{
  "n_experts": 96,
  "moe_layers": [1, 2, 3, 4, 5, 6, 7, 8, 9, 10, 11, 12],
  "normalize_top_k": true,
  "router_bias": true,
  "init_std_router": 0.0368,
  "optimizer": "muon_variant",
  "dataset": "wikipedia_en"
}
Below are experts of layer 5 (counted from 0) of a mixture-of-experts language model. Rows are named router (the router's row for the expert), up (a neuron's input weights, with its number) and show model dimensions 0-127. Each number is 500 + 40 x the weight over its row's rms, rounded and kept within 0 to 999. Numbers have three digits each.
After each expert's rows: a language model's description of what the expert responds to. This comes from a sample of Wikipedia text that the model never trained on.

# expert 3
router:501442547552460558493522506477445505497516571516515537526461549548466499577521496540535482501512447495489552466555592523487441488455517471477489510501570533524456527488455505498463478513536580546540504468529527393519462507446511475445529431557526396569481496460511493525405553471489387480440522516545497512496538459452556478523484531497567550514451513468486499510537487524526504473446
up1:446518417541482575513447488514457498518439483534498523431489523495579506513551444514474475498521449499519449431494466514542421527523475478436495516514527543474522464530460461564573469529455522504460498449514513527524461560562508480510523439462463551507449453507480525476458476530461511508460508545461507525497491492491470493493476545453582598500433505589483649524447532486487496535535
up2:527526489461563455508468542479469485539528557478485464507539514497488496545499537563481497461494429476580522504478540516415532488483461441483469446536517514599498548421529491485555494459493550525481548476501489507531519457557499529472512499461504478462470495489528580489393510538402435490522504451436553517469510505417431517507498504598505498490448530556487542493622526475532532500515
Description: Short middle or ending pieces inside longer words, often after c or C, such as inc-or-rect, fisc-al, soc-io, and name endings like -é.

# expert 63
router:540471487502511484552499480505517470497530571473433436543477454543476536555461553509491547442482463533591498518525487507502528529563472544485550532495452569510596532475534503526535540574496498504450556516535476456508510455581436483470562501412562519445435472502543513472554463492532475486444439529500527465496517479505484557455487436511452485474429498448520487472455539595436501501553
up5:566505528489527513436572521449500442552467507512582396495588523462517493485515486440449477537582468461484473499468462559565519413509557436474445461509473465492463565502445534498549539483571510498450533484498494435500482485459458526482525485511485519477473561457538520466468510497512518541540470446488517489504570523520460470465566478502582452467547554532462520530445445547564517502484
up6:556479493455481451588534501430492503513591472538456516482579518445564486494515555466524509517556455432498466582525494485458419560436471463427489412431537505500485525457576483455470474562537467556479447493467487491499488486448546441449512512516522501469464453518438498534506529529512462506555523467521533495486470516490502519513556485445509535542521545449535540490514571535570515539440
Description: En dashes, slashes, commas and unit words between or after numbers, as in 1872–1962, 24/43, 8/10, ft, km, kg.

# expert 19
router:524504528546485541513495474482509546569441452499511426542434517530510578515531530505510475488504478475570518470490510477496568493448450572450467497479535492529449504532541510579441552469492499505418540529532466555434521518417541496463447507495465433477556470488544495483489478480541517519482512566478457477456573568518529525522486543435600549563463479486440427524471471452502477584507
up0:526497471502430467555493507479502518475572481586518569533496529515507467508509540444517488464516494462535528474491486566525503495469487537467462527495441519539438623506481480447455456552554419517509533434457514457500527482506445423464471497441499503504507485560460444525596547506495556501515508535532537414493560465502490478559542514437535548406509454469436557485538515540519501537458
up1:449518520484501506476542549473513496437465506468501406538449550490532470506520489442454508502559466479489538476515549513510499489445461480483514556516523476545514457511442441536515437502538555467465458567545504524474483474554510556522463522480561494573505552567464455445573492520583508490479567555491496493448511458503576502523472517424388512470488470583414559551472524461474481537530
Description: Digits in track listings, scores, years and table cells, like 7. or 2-2; also Japanese kana and byte fragments.

# expert 45
router:490515470405437428495552485519492479440509514507610435518468489465542461398509531476533532498523445562467511450445506471477537492487473474492500538488480553545528549486492523455483472457490495492478456496467586492554521505500526543502563485538519460519491452454463481441527435477500487560464556536536531523505549513389454524477531473531522494532482531513522482473487523399471572575418
up0:493535465467520532451509549538498524544547441610534455448437526520498439461502500452485510532491430531483509525499530489463473463527491499487421506519473482470484526469539493538460483490491516506434565501495459571516434567536464551442548532505424426481472441511449536522538458475536431524452540513517493582518477510553449524481506538512524467409506542546486525517573608451506441511506
up1:440506483423507487464522455527565476493569538504585517519501514543563461486494482494516470493513519549508507537485447478573539511510471469507514506443475545479453505434428467578424482468465547562479514444473538554453513438450462486527495500459408507576463513549418523489523580475536481458552520547534529475501586437451485456517513528556455548507520534470469474518554543467456474520524
Description: Middle pieces of words and names following a single capital or consonant, such as d-est-roying, W-ap, Sw-ed-ish, n-erv-ous.

# expert 36
router:509519455461494508437512523545476514464480531601548537561473455521486396386500573558459550520469444466498486461483472456474540508462516491489484438494512479507413546477502515575527399495481534515532488464383490512514461517493555489420539489516540485509516458481518503483488440507482491550512501540551524488512535508414470517512515454541467518499572488468514500564467548524502555558456
up0:475499421483514479559531572423451489492503465497492460558587537488492460448476511449517543483500488508500523466429486480465532448493551502494486529532579522534503518475501553537580475527486511570495429470518526414529477493545524496488547539542529460497483455470515463482459455459408514461515484577527473586388515463487431518497525535525509504452503513489483556489525551451519565599499
up1:482561475456507427519539540491437479604467468513556501513484508434449493447384476530500496533446471541521522512469528565508427524572514464473526541479548564571460515483522517461579525529507477470430535459471506519578547555524498500453471461474527488476486588485461523484456555506462448499458501526517537467487479513439483454454502528557555494442493560510532559512453537452466479527514
Description: Short second word-pieces after a capital initial in names and words, like L-at-via, L-ad-ies, L-aw-rence, M-ali.

# expert 42
router:512478471476434574452519441523472467489529444457418518506524529438581471443474491499449430492541509478480532525547511543494464520455592493488501508536441491462534534554563498494518552507486444523497495505545478539550543501564421572481501468578502507494562504447470547489489580420507555540499460480412482558516444446515531424515451509493446485499510538515506569528542477510470539500505
up1:537527492448476507536451471503533476473591472502439493503582521499523516451502552557499447631553512472543564489583509466491457459413480491479463518539417420525557482534443449501543473530494509530467472420523457479555541434500434489531542426505501481499487514552504484523535511445537564528449482471544535459513483535452484522494513483489559483552457502550518494479478519521497483493424
up2:500537485554428518448418477465526519482564484468548486506603537474523481492520483459476513506548518479460497483504556467499476542498542517530540490490487476531466508480489533502522537539468509543450458519520468415558499480448501505474515498566527490445423535471551486511529562567543498463504517502534556531438513431478496509425535460521479547459426556543517513458491535509501448539322
Description: Prepositions and verbs following biographical actions, such as coach at, graduating with, earned from, tried to get.

# expert 52
router:488433535483519543578563516472524562464513425480500515423522510420495514460521487559434529456476494539491557515497484497594484559449481520483407465589491524526524442562498499487483431457578525494488447531436559574446529537472530574502451536495448488486460462491542472505457500464491478473502501467436475473536478527487498490550546471411509522523498479513502566515505446450483501511439
up0:547445476565509509482554519396474520466549529542483519408438496551507484461561509477522483615492524530484468560444535494498448521521582401556430454462475536534443540581496457494547459437499497461542478467446497529454488467529536464491531435479465447515555470529569442518478498526491502546504503538519536495495501500525469524462529518501499560465463510542469488428484504516554487460536
up1:570454474452497473516514551470466509444574505544466515479610468498528521482538521492432489473540474517535430548536521515556512495476495506481437473553423486542575525516520434461455465536523485490504470533512522525523601444502503520531521467509490520479556582567485521519511495435479528484473582495442531557440525483525392493465488519441507435513463492484443503489404537513497512534450
Description: Subject and object pronouns in narrative, especially after before, that or a full stop: he, she, it, they, him, you.

# expert 57
router:573473505479456504533483537460457453434554517556490512512495485454457531459543506516500448488524558503557556470470463469506567527459520492470514456495432461510413536536462517520542520433471484553490494513523555566535451464518403451514442560495546567511572496569539528459489466500524446539458538466516456467463503553528424466489463447451523488527512455464439541526564501558537566471518
up2:540525492463523491529525551467518491469488516438509476388511501499519490539483503551525448531547522551479490544497533554528554551530527448431433513431520419520499515409524502403474457556607472458566438439522455531474516474477506416508423494490519499484510473500485529481496510568486490537552488507484468532466493475544405494514550510456505519473563525522515523451513507502609518503489
up3:502561563448509527449546590468512506470547541546517453577471440444569538440559564524466510464551483483512426483516559479538410505470476465470516470500473529523557524493547473586520477532552469525463488480504491458526514526488469484445455551507493493497429538496476537438545423512462509550504508496569519527474503489489509450460544510456434516493452506503439566445474549506570505473574
Description: Pipe separators between cells in sports schedules and results tables, mostly after a number or date, plus a few sentence-initial words like As, When.

# expert 33
router:503512466486499469564523502453415543518457446514467433462458564539548499478531532539482556527509494444538493504524522457498496517447525563556542592537495564414490428501490465486502543532484485500579540545491556525506482500432512492420510545439477566471419516529476533511481501473479423528445463443515525507469418537490470551562438480485500444458454489513487498540471545494469550446547
up1:442456440491437454504516548490506485455521508527520452480565403491533499449485557524429469471573475546498509524516529477543506545542540506484527543527486483425486498461468462530592444510457529562515454468447573550477510448515563564481517419563520541437502505554435555511451494530514499576549466555464496486476531489507439568528492479488544420503512459498470515511451535480474516536457
up2:504531488481442461536466511384476459487493422500566483501527496497568534495532521472452516514501508548554497422479437493482528518498487518541505493544409528577567475435593571556516470452497517474561429428477507457527494422512514508473481508437480536452498550488488525506523465515494570529558507461543526539485474487545549484452460526510497478481490597522497528519505486521486413421532
Description: Bare space tokens before digits in infoboxes and tables, after a colon, semicolon or pipe, as in "Postal code: 33276", "W 34–0", plus $ and %.

# expert 17
router:504477503506548447563501491548466482537490505559518389599450485531459542416497476447564538499508529494442486573571462486513433470525453471479573487518631507526569509465440501489463448492555503531496493494451509500489527419543519519507460530471484585527482420493478509598494483481485514515482452501493494503516458534507494526479464453567494467484511473503468511469465488490494561493579
up0:483474483472477494515516529534541470499507571495540477447490447487525517416506530476556461545574444540519535451496504522583445501454481419558565477521605550499471450568460526534438481460567452483465523511444487492442525423519492501543507497549526499529491469386466475562517452468498530412458503450447541522456501461491485478474566499515523547467537506534475525492512526530517567534488
up1:480512433465495523498494433470492468566548495566515488522520450487516529550524477502515546575478472445451518579520536483557552445565478452534549499540460544553454581456477498464482466495516553513489509508515467478494496528475488517447447491482497434477465456514479530521536520521527502464479449493547460369427486499511448433526400496489524569527527592520444508500536558485518552539438
Description: First pieces of words after to, and or a possessive, often Latinate prefixes such as un, ex, dis, res, int, acqu.

# expert 18
router:479499488466469495517494534545516504522529487520482531499544543499447470447429481521457536547475425520533458503576512469509423483481467412491552470465453548495435520515450537505506488468491465521554465537557447555489471487559523479536467566521545516493546588497392465466459509459486450542514502508465466456460453518539508468430513487516496467512579595471527516498528593561524480404522
up1:472489536535521498511443553570437497531550513510500499540434513458467483549414512489567583484508472561475446507456482551449479505513518510469477561484547467442497462425511511553551515452511492445463523489499461514426442529546539512476449489462537505482593500507500499510526491533538467459555394562409478520439547463452518542508574551504527522488414532498504523499511518432531527475524
up2:502431542486588542463497450518557555463445522481468485515546563553363462497487525493485539587552489558495443498523515510508537461534535536474395502506472516503501496447486541496499513605492569451466507436482460514500557473493499427489476440458531523575530466529485495497535510520518514485485535515521507481480514481471502406494478507562466495494558500503437496503521538534459394488546
Description: The, a, this, their or adjectives right after a preposition, as in "in the family", "of the", "to the objection".

# expert 29
router:540507382551530446496505481486496488522413515476470501468415509531509512515430503462488546435509485469479535476529464553475511480417503454515522555552471524454585446457509525536539468597443441542545539523490432538528541539418477515424503541545474555516496519501495610508468485492505551494504465474548493504485492541519477588490525544534526479465434493482475468516491515484436543488526
up1:535548450417494583505496499568459493418505553542455441473519494426477508535467542484523544506485462528527508555546535457512537530562512517548511545495534463438493451464518536485474509516411488505564449498490558452523465508494512559554569454591490520495493471492442476479481438513501441593472493470410428544484469520474498498432526487488447524494508550503539541447540495457468466542539
up2:551467494561530477488552519450535454425479462555461557451546478510579507501487514513573449487448510537526565536473495506473430504485492455476418478494510505539527521490435476531448492547572495469480485474430440582499570558506519471465507445510503448540495588426560500524522533520517468534555497524456499464524451432563492525516504549452436496469546525476523548505563474456488534430501
Description: Bare space tokens before numbers in table cells, track listings and infobox values, such as | 85,053, – 1:23, Diameter: 77.

# expert 51
router:514544519473536534452500491466605513473405548516512547496500564540517528545519556478460503513501492469563476401472477490507524420532464592522513580439450506529413540495565573509492504544524493483495502501510511504453531514461506546451449529432435533531516504455442533467529472420535515471542510556563479523469501512529505533508439559512460486496445495553507498482415441461538498503523
up0:424470507456470527463532473435528423477475540526468513524472561465479479473516530513508492541522490586510500501395483514466573566505593496459478515515450502469504520534536477527502484403498485444508509470452538518487507477541467462467482557423549519488497542503442597608571512496501527478571523518532598498489490499534506473479493471444434432514528461511536522475442447492515475523534
up1:484395505503520445521528568509548526471525507524453518561521534498491500490482509546548466527491503482552610493433518547466428532524559488493463519539514511451421493563514498444412507545470479517420491471497486498500479489534501621492561497490500387511574449518443528523487520476447454522563477485517512545508487484512482489540515502470474454542474418455529443457505567519483522487447
Description: Digit tokens for scores, counts, years and measurements, mostly in sports and results tables, such as 12, 86–100, 1500 m, COVID-19.

# expert 46
router:456505559514507493586459558442579461518554455541528527483521480519478465540554510433481490533437422510490591553400548476541479513512555526464430453454453553517473527523494494470501485507494547426434488500506555500439497508492483466482476531498509471497524494498462454512559468470528445551451554534425532530482545559532465509493545573507494457536533577530508528507440473544457531545463
up1:497531457470520523556492525420518472423516478518522549528489518440456551453532566518480501474477456500510502609507512527533530517437434530530517443505529567544532560513472420452437470469487517575423489478503491561524524507526562454528513538432528494524468435513457534530575480446489480498433506488510542488520471538496431435459532501477455571433470554535471522457486554538499435515495
up2:580540494506544567509513480495517454436496483495493493446551541497456484444432512372494478515452530465524511457536543567523573452506482491449571515512500480503523532464498485540561452461476539465450502452512566563444546476526543563496527455544471497519432509532497537538566572443475482463472507527461488485455516544513451532414505484495529577494508479524496473476541431427498449552476
Description: Time words in durations and dates such as years, days, decades, year, century, often after numbers: forty years, three days.

# expert 53
router:438532427529539507475466495497496551505462422469447498515471417561485423551499514423501484546480533460554457547494556530451542510580558526575516492452459437450498503546504492535473533484474558482535495537531485503461496475565534469471579513557509436536471493541501508493466527466529460473472537487467500566536480460554538421466449508443506449545526517429453524464538519478500546575539
up5:511397476481481509508518544502500548521528436562527506522504475488530404513507520497493578463493466504435466528447528542434441472543467498516518442544464546529509459519503413606530464547569437520494522477505473452425490484575509465541457520495528417498547547527498580523449562461485556456528465562536496484503520483527492501526492463562486522472493556539525476439506481466486442463442
up6:492565516457530499555509523522535444451511473537555498470479472493474474466527534465517426533555487533553532486522460506486501450534542514409524547512461521524528558479517456553491545510529509441511490480428495492441480451570534451420466520577554424388505483583490564519483477477420539472527524464563433520496446487584517465461499458471503487520539521477432522532547532494550518504486
Description: Paragraph-ending periods, double line breaks and == heading markers between sections, such as before See also or ===Films===.

# expert 35
router:425520536546446456538509512473536465531498466458514561548431537459557507543507492424444519469516477503509518589548556531501448503466486509514475466588587556563518511520480533499467467542476417520487536544512448512500459508469430559481529480507500497444521493476484535445465511551421500512538477490554502446537477475499507609554541442513591589528483464489458511471467508484482477501457
up1:467475531532495474520470534477448504590518529496405566441499517482490458379482536485502485474500552514454502521483630534465477519419504482474512556519496512515496437498515535472535495545482519448448531511502411459559476473466471500479471559493470493473455512533440582589557453478515509487539510507505478528509472509562577532537477467501455556484470517570503557478464475538485431545478
up2:541558484501443493561489530528473489509596495471556512570507455529478464492513453557481441501523464517526540520509553518539568581511458471518531444492510416566532509508539493502502515544480480529565567468482482483523465493549486423552440475493488524520508488548457499435421510469512476501459451471505515419468491559404455463524437438527546551455555516550455511469487499450433533453534
Description: Single consonant letters or capitals starting a word piece after a prefix or opening mark, as in out-d-ated, inter-d-ependent, (L-iberal.

# expert 21
router:472543472486478496493516505491496508481536512454506577519517490495485450497504483576466470531537510499486519492528530442559474478457471555519445485470511540511454528520421395450438514528490515435542403546533498547538547477575447444599517529483457494497449527451468438483536464472438536546463485502553503505452442430540435474448517469562479551551529544457488458546561554520514441483502
up1:555476443456459471516464509445511465469495541456504503460524587495446547514563514443458465485543532547549507488525560514551499519508502498500519488459548550548455598485383478434479521505471598533534467506450413608519558479490458432516463501505524499462496523509463520480484525448491481432491503520550517473499512541495476408469571461527441536492508482510439510561538473474486507490535
up2:480558460455511464417578530540530514429452456457511514473580478467476533433525524421450508515524508475530477475472511485505528464473537506487513508530488491525552467499434523539490462536497601483521443479508476522519562450527368474559517533509478507513426519481508458537533445556472494514547537537508558479528499568436479519391429531556513510483510490478539561497511447513508531551539
Description: Articles and quantity words before a noun or "of", such as the, a, most, several, many, and "total" or "all" after "In".

# expert 59
router:517563480534490502483488501517479527457441505545422475428465502534461542555498476530458499536529453465442524455464497504559565489491468537531533502573494535586442524464536555536568526480494445434509500488537456419561491489441422574479540562497605517584534535502500482488482510572517516394494468504516464462515510492458483486479524549527522525501468504483522431497509459474545430491490
up0:431527447451542469483515503514516584572524513508463537547513520551447482492479569445456484508522445528487531516483532557505525473558571469484511511449527482485509564511472429473580550483514449561498519425457512479472544457458410412525467542474535523473523546506476541481516519504484531468533519505487484435424434521499496394584482529518537519464531480574541573493466452491483524473502
up1:576451513553424484475467487457541481506474533543547508563488465513549486480519483426469473543472478465532482518527564491486499495492527508500498534602428495504495501550545548530530407484500470489498542498455456580453425393480516571438526530554508522465478470493452528534447524501459409464505441430515487514527559501454447502515461532445477499473554527565497499531587474527528501476528
Description: Pieces inside and at the end of Latin and biochemical terms, in taxonomy and biology text: -idae, -ensis, lipopol-ys-accharide, phosphol-ip-ase.

# expert 32
router:458502438521449488567469502525509486480466469552512561529468476451577561511450534516464466498524474478489481496439494531527589538504478510501477499493542486490566570462542544621469496490443483536493499551519515510424463533479546508475473460473498458461562444558527526462609532513457514538517440477553473479497468478436582577524503519453521500490433455464477457568430488502449474513509
up1:497512452512479447512551513488462492537498511604534506557486558469466487477488493472484465537596485495467524497473509497597468493531557440512411499558538570482578530525487570489452547485521464494434524463431440463422591433528489510466532501541489481459542513445490534505512497493479557493436514432487497461510438470500510533500551528458540487514507445544445535509464485499596510440517
up2:505512415470451509545465543498488496512458563526473500445394464459516442531471512501535513556415483533535506488494560557553450540455449448455495502554548485530522486480493527566509503532511524474484499563468523518476558462470455558537519536469550440493501476442486523523497479486544511530506536438508517490419504467576576490508428567507624519423478464482493492496582464471512487480466
Description: Single capital letters forming acronyms, codes or word starts after brackets or pipes, such as D-M-K, KEGG, CBS, iTunes.

# expert 58
router:472536506536525429426483566531527488498467526513459520530481484530476398513525493445467510547501576474496510519441490511438520540551566475555492493456448471476511433457539476443489432474562499424487471462485479467561496525527568461525544565454532436551436426527508513540476459449459491522442540411518503564518486437549552453538554463526486483509514521530511571480530507527484477492543
up5:551443524476479517540504501501521480527597518519402544495488483491478458482456549473446495563437456477546531508547550451556435547436506585476542560522560452451521466505536505512507506442428484529428493471494457517547466547459551517483557528448467430594453505529503571479535540512510421462483460518460501485484518540498519507495520528499495505524452508536514474440596534474470502442484
up6:465553539498455506455480626438446517445417493485503554505551466482468497463473518502516433439507496624500492568512470489452500503486470498506472516541533457506451503468521461473481496495588481489593464484429496529486476571494435505525550528526564513540473497448524509563471469490496449495471511454521526603521454447530556471514538440464457471494522570565525498506499469518487540523502
Description: Sentence-final periods with blank lines and == heading markers closing section titles like ==Demographics==, ==History==, plus paragraph-opening The.

# expert 1
router:603487473534489512455474543574437536542578498426454497524477530486495547527504485600525552505539510537482505483468477564549508464496503578480476479491458513490539541451483532408486467445472500509523541490559503436430427509486557559492551502479487459529563486470516524598541442502540542513450481433555499503515496526512522499466462407515508542497490437472460437477462465516535515465480
up0:509563497509511457482552454430493483535561517462447569465516506479501437498490460485520420496476439554469547507517536501501476494464530500487416493549538486490467538406516528433473532494516491525465592547500490497530485402533432440504529467527545470503486520504495501535483530510512490537485584483512566515463356525512487515521478486525488622458536496539520486521502549439492579519504
up1:498507559549473544432512477524485559462534483532542495544475528522520468456523542509447475537487528505559446463482444484452541493530533474608481538503480516461484494487515515558511489494482510561486550439436448445525456484538507465514595527536503422492526516474511569491475566534555478436531516473606374517457429441466449483507520444458452499545525501488479505474495524433556487496498
Description: Inner word pieces of foreign names and terms, like op, art, et, ter, in Scopoli, Spartak, apoptosis; also backslashes in LaTeX.

# expert 5
router:424533490480519494531522498499447463510502537548486546480463515526474554444502514565478551483470507533562542471540516467503561576490463474434453531476533488589457508441452521515562563443504491502503495463521429484556549418530491455457477445535556518521549479481469461468467588518539452543513459442492498476525458501436451517535483492504436525511433524528533515522523466489619444464564
up1:507519442530499569471435458423494501446507470509508513492539497441482506545512477495555549546544490469498538612477480512583552483481451484525448531473500447530425549492517442546444532454489544515538549426437468455516491461518555553495581506523497424429424500504466490544592509438503524477527541523500515575527478484497489453534528512484489513399565494515536498451511469509506482526488
up2:465486523488511516565533562400537492513484460463465525525479470532501461566486518454555508559526395463542456510493471486491466485514623491512448456519538506571457429540457513529447496530492549508490461535522435449479476570620473522545428469521531497468538456436487486537528466521459537543501530496453549545456436471558461518466477497482487559482462508530520481514496517565487463488516
Description: Final or middle pieces of foreign surnames and place names, often in tables or lists, such as Sandov-al, Jasudav-ic-ius, Sath-aye.

# expert 4
router:453566485496534487483495444560521522555405489474549443500523527399440543483494487562455497477462504508474588500591510517518500462527485486501520490485541467503500488520466503494537534433483505496493497453592450492526500447443513555519479477526542533466534513537544467464526461504510448460570530603442481473565529586489473521569432569412483461517485453535511542501504460469520544483511
up27:392501527508518584471496485536468571499513462451474526525501559491478543472504503467449523514525458632481574438533493506573479534481508396515451515482464489438490538522520442469462492497511493414475468534483499501507421496441464444538542483510492513532515512536523465480473503483564522530549527556503529520435525471509460509510501452448509590550514519504520455558401509491574522515503
up28:507491524527478498500491571496567538504538519562460479452556517462491579462416553495515485576470434466513581513528553499527458497426502515496517490465446513498481460475482536539440458509500567512491491483529397395543538510464502485521619533542496543517535432500517522551504528498501459495493514507489490479510443458426498521551432526475423576488594486523485521477486530454504521533471
Description: Commas and conjunctions right after a completed name or place, as in bibliographies and birthplaces: Meijs, / Flushing, / Nolan and.

# expert 27
router:458560567553492411470515511473557482487505549502524586530461466449486507474436504382483546482504435494482533548484535506490538531521482529457433465570509552530472497519478522593495538502462403525538526538495498453524461517477493540487570502470467483476549501494535468514546567462457493487501453454589498439527438432488541525545523429452528500541468441476502488528476549487462470537521
up1:514575495524445474456430530506495515462530549492429516475482526459533435542481538491563469524490539530479475518573517567507515482531486460489497496547500558563512509443477504468515478465482489505484474493411519447505537506497471503597481555509490461499448529456590521526467442573589512482512543454521578541477424509584491476553511493469543448495442453480444421439498563480542459496504
up2:502492562530460538534520530490509494446545494491509523564443547499500455546441563513469488541475458451529532550495553537518523551511545490490437520544530431515416488559502474491455382516511409510496505503441534504512436437478528449500417514447491491469465436545389509561520522568514482456502500510594526474534489541427535505519482574495477492479521483533511485462498539487490474534557
Description: Single capital letters or letter pieces starting or inside names, acronyms and compounds, such as G-iant, S-ILGP, D-MC, Tur-k-ish.

# expert 48
router:488476516473463520460522476436476442541554460507521573606505432424523517509519553545482533525460504493505463525462518431515558480475494562505566489455433550473502458584524551540493531549527559527457480492492538486482480529478455495487426544446462535504433519472464489464513491438504469500522496551557473475513489531538532416483499525414523433529463517473484597468549552465552516542451
up1:481463545438466513550590551626484508437461501536470504473525502444536402465487492516464500457510454512460460502493531515463514548515459466432491486486553491536496467542544485497552487546556478509492529433519562546542500531525532498508515488579511586492504488521454480538450462480449479517453451489486479569556440456544519493559457489519499510533424484543449538449489508573586497471453
up2:585514461441447517526534530417565427476540470462553490566486599452545515445523475481493494513438440519574501498474490460525476515465524506529549493520510490460541443604512534524554450443585477476546455440537515459497485492481471512465526536534526541450507485475533499538523436499427439531491560467535433556457530489488512510457446545484503499548534480451470509459530548467496461500467
Description: Pipe separators and digits inside statistics tables (Career total | 92 | 2), plus == section header marks.

# expert 26
router:497486484557524490465500481450499494460416472534417482434525498432536514482453477562480550496462518473441478445504481525503599579533462498513579537490550430441500499550544504524453481429500463508541534446506528518494504505479510543473472491504559527460527488492526502478488515496501479476446600502517523441556522569547460557532532535448499510467518467556497481495569418495554528396568
up0:456464428487511530493548533466474454432463507549511449436486500454448415509523530524461562508463457488543519411503502539571579565434517509495458548539550526516535501483500510509494389501484516506502565489534480534493502440459488580491497467435519472483491504506503475494475527508537484518497660462485488466573561527467476495551563492503518543453507522521449529479467507510511581501513
up1:431492495544521486443557604496475462482524501535480513413504489519430461582423494492572477454493514569558545536539451563518563516521507445520516508509550488475477524443528470466502484474530422466535471470423561514466523480542464457498474483499524492522545531530570484591470470469455417484518548582437482559520511495466464490574508428469480467502489522513493512488565513528520483471512
Description: Given names and initials starting personal names in prose, credits and squad tables, e.g. John, Thomas, Eduardo, Mary Elizabeth, J.

# expert 22
router:430413552515485478481467528478493456570501535492583401559494505560493496457528498485545504456460518447471479555475552527505470458494495471535528484523536469469549525509429526539505468524567499508473528519506571390439449492497489541433516506510428506549415555476504503582491523561434569510535495516502485494528479476466503553463550446462541520495524498505477475397468494516488485558544
up1:528482395520539498473475519490440433532512519502541464510501447613498489478489507503496516527498533471499485413537537533545521517500520454515467518534493437464486530482402440519565486496541551525491459558504530473421517499511500541509484570512498421477481489411501515521532465453497563496473547456424516469454520488553575579447500520508487537524543515520436530486486401553521554561528
up2:425513458484508520500514507523481491542549475449567539539462557500465455472452506511600477582454422472588520450494521493529468525460514430517560493554506493488501625566479510489486500454474501476502454452468505543449464585541546515433555476524466471460448512530487517489483510529454517504420493456491523547508502409513489496560480497416504541501496517539494432490492530563520504486561
Description: First pieces of split words, especially prefixes like un-, sub-, non-, pre-, post-, res-, dis-: post-bop, unclear, resurgence.

# expert 2
router:527556540505539475496458497543456519483482516526454395451458520478481542562437489505521506587496513527542544546578495529430535448557481539567492553447517430534528458466402526529519566506480395550529551458506502469573481475505441495562544484503467485469537407527504497481541479457507460489465488560461488526462511545454512490492461488449462462517509472575513492524459515517527456481533
up2:508514540510393478509521478552478442468560490523479446540542505456563542471557513533526512502551462481403443522498499489566425588449539538494509429506501489519535476429483543518535545486481488535497502431550468481500538565512471438511522553459501462403483479484464531489480535566498462507538510519492503518507445560534442522517573491513439488434535512518492589445478543436505547474473
up3:497468564480480498491520504556487540422457468507461433468526510366519493504529521563489457469559542549460538504529511513498513485553488465541464535456501461486470502465516494537454461526500458550504522493482453503535527575491456493546558590510531572479436443481530490501466475487408486536549568550499546455447459482489525561430485484531532486480534469518433551510487564545568445449552
Description: Commas between place names such as city, state or country, plus degree and minute marks in coordinates, e.g. Toronto, Ontario, 148°.

# expert 31
router:511470487550544526449467484454580527449418454510524516474566543480578567472385511520568502522532484476442448510534451494508577513473467481490462496485546410423442515508511493504469527440546479507539514490551514517561507455468477498459473464559484531480507494579494495546530487518498439456511572480526514428553490541546485544532560510444452518501529462591514496490470446501513512443499
up0:516457442466506472496514537472452550445515442478538619547534510472498447532475515518485480605496380518471528562531512524532502477489473469470496474497509486518455526533467458481441513563478473477458446457560531552517471509533436504488468501550521438553540441412492399515510485527428531583596522527500506497487484537467468482484523493468519495533522484538504545497559505462459563524525
up1:452514478438476465494494492532537496481452516581499518469553591514484425449462514473434497508567461550501468476500474491454546533510456460472419512533496543554511450525522465556534541538571487494552419465450513511519551476539481450443511542561497498531544498516450531534547488509466559487555573559520507469484476477431473567534565481495562471452521458517524503421474415459538464529474
Description: Given names like David, Charles, Robert, capital-letter starts of names, possessive 's, and name-completing word pieces.

# expert 61
router:492482473502483436484520480524512518509499557477503564543513487518455443467454510427444535488524535501528495506536497539471472469445483523479534517465471534472539476477506525518508548517497434504480591459488492507543506473490506460504447564432522540569514486582514533591454474522541542503486476415527504524467524405410458521437564561531498485493587510557505454439419532561519472396508
up1:505504463478514417540537540435486468431472550460497486418487516544394457527499502459532475504544530619517546605575531489548477509494560508523547525553522427532481488409477501492560433513488483490445501467460526492500455482500556516564460485507504486550521502481488516518417443445511522476519471570490466542509467494470494472521501563459535496478509544563500513475449507470469464539562
up2:470483413476514539436478481528538469491541509460511528503544540528526497525506535462418458526559498549501521515557461493494479456525518463557484457544559476471529545546520473572503533545515489516461612449416486534476451442446533470531480489470459510531550505537425456505535484483531481490447470488483463422444524514482480498528529515407434535530545567488466472498530575517517448450602
Description: Unit words ft, mi, km, cm and opening parentheses before converted measurements, like Elevation 548 m (1,798 ft).

# expert 54
router:497509417524541461465497523474466484462495517564470431553490485510475513438536483449546528530552568498464511554559513517474515485558518519565504538504538398482539502540447428469480447485562520537587496514533513538544535509469514524486457506483501514450426496489525512510477552420382505479516505478539470408509517534532398512515573440481526482506534452588480515478500461459499503492536
up0:505439494545506433497528515496458507470499447504534465464449503401501521475433470447483475519551521494535600485427523562534564468473580462570467529448488501507553535529545543524488453515562524499535509479501546587527493541468548498524505506567474485554534508554514490501521558474440455457455582421482497479562484487500526457455513487465551524547454526474433423457477540499500481500438
up1:467541502467507446487562491457475463527506417477457553430571524472501475500451525535494464529487448510506522517573576505483517469555475516492473411482565428566477541521423416505539452492539558483498547468528516517538547456540526517399533495505461562521518468505515494446437553479460462492484552520578558528469502468486414562518429527512513509510487510566464501508555461482518510484466
Description: Capitalized or lowercase opening fragments of foreign names and words, like gu in guerre, Br, Ch, Rodrig, Kom, de.

# expert 13
router:525492538500543560476510532472602456529507566548488509561468521535501529495536522529540473399528470463538532422420501470474503515552457563509530484505448488476427495521512463573490523503567534479499515489460418441496416510457530466490465551472466489500467477425484482419523513464512596531507437552551548453505482526455452539518584466482567551534513469493512488523503456459520491485496
up0:520565488554437528578488546520512458503531458555481522553507583563497494515504458528476500540506543499535530556515473462496524501501522556477464524516494493541400490545464520449494545504467525516512496445530446488523538456456557496588499529488475444492510482493507508436487500520575528480453469443476514528465506494466444490478485552512480481418532417471429635426530475460510463405464
up1:488516501475453544553518468399472461518513497455493530500483506448454446555525560545549454431528481535503553562460525568568465513533517473487440555440484558583418494532488482562464413534523478479492533475470541435528534461514500496542540496450439543516455522492557519505518513466513542444487436533499538472492454525467429492456520553566482553527514557516500497419455472459492450491506
Description: Digits and number words after an article or dash, such as 4–0, two, several, plus nouns like father, friend, plan.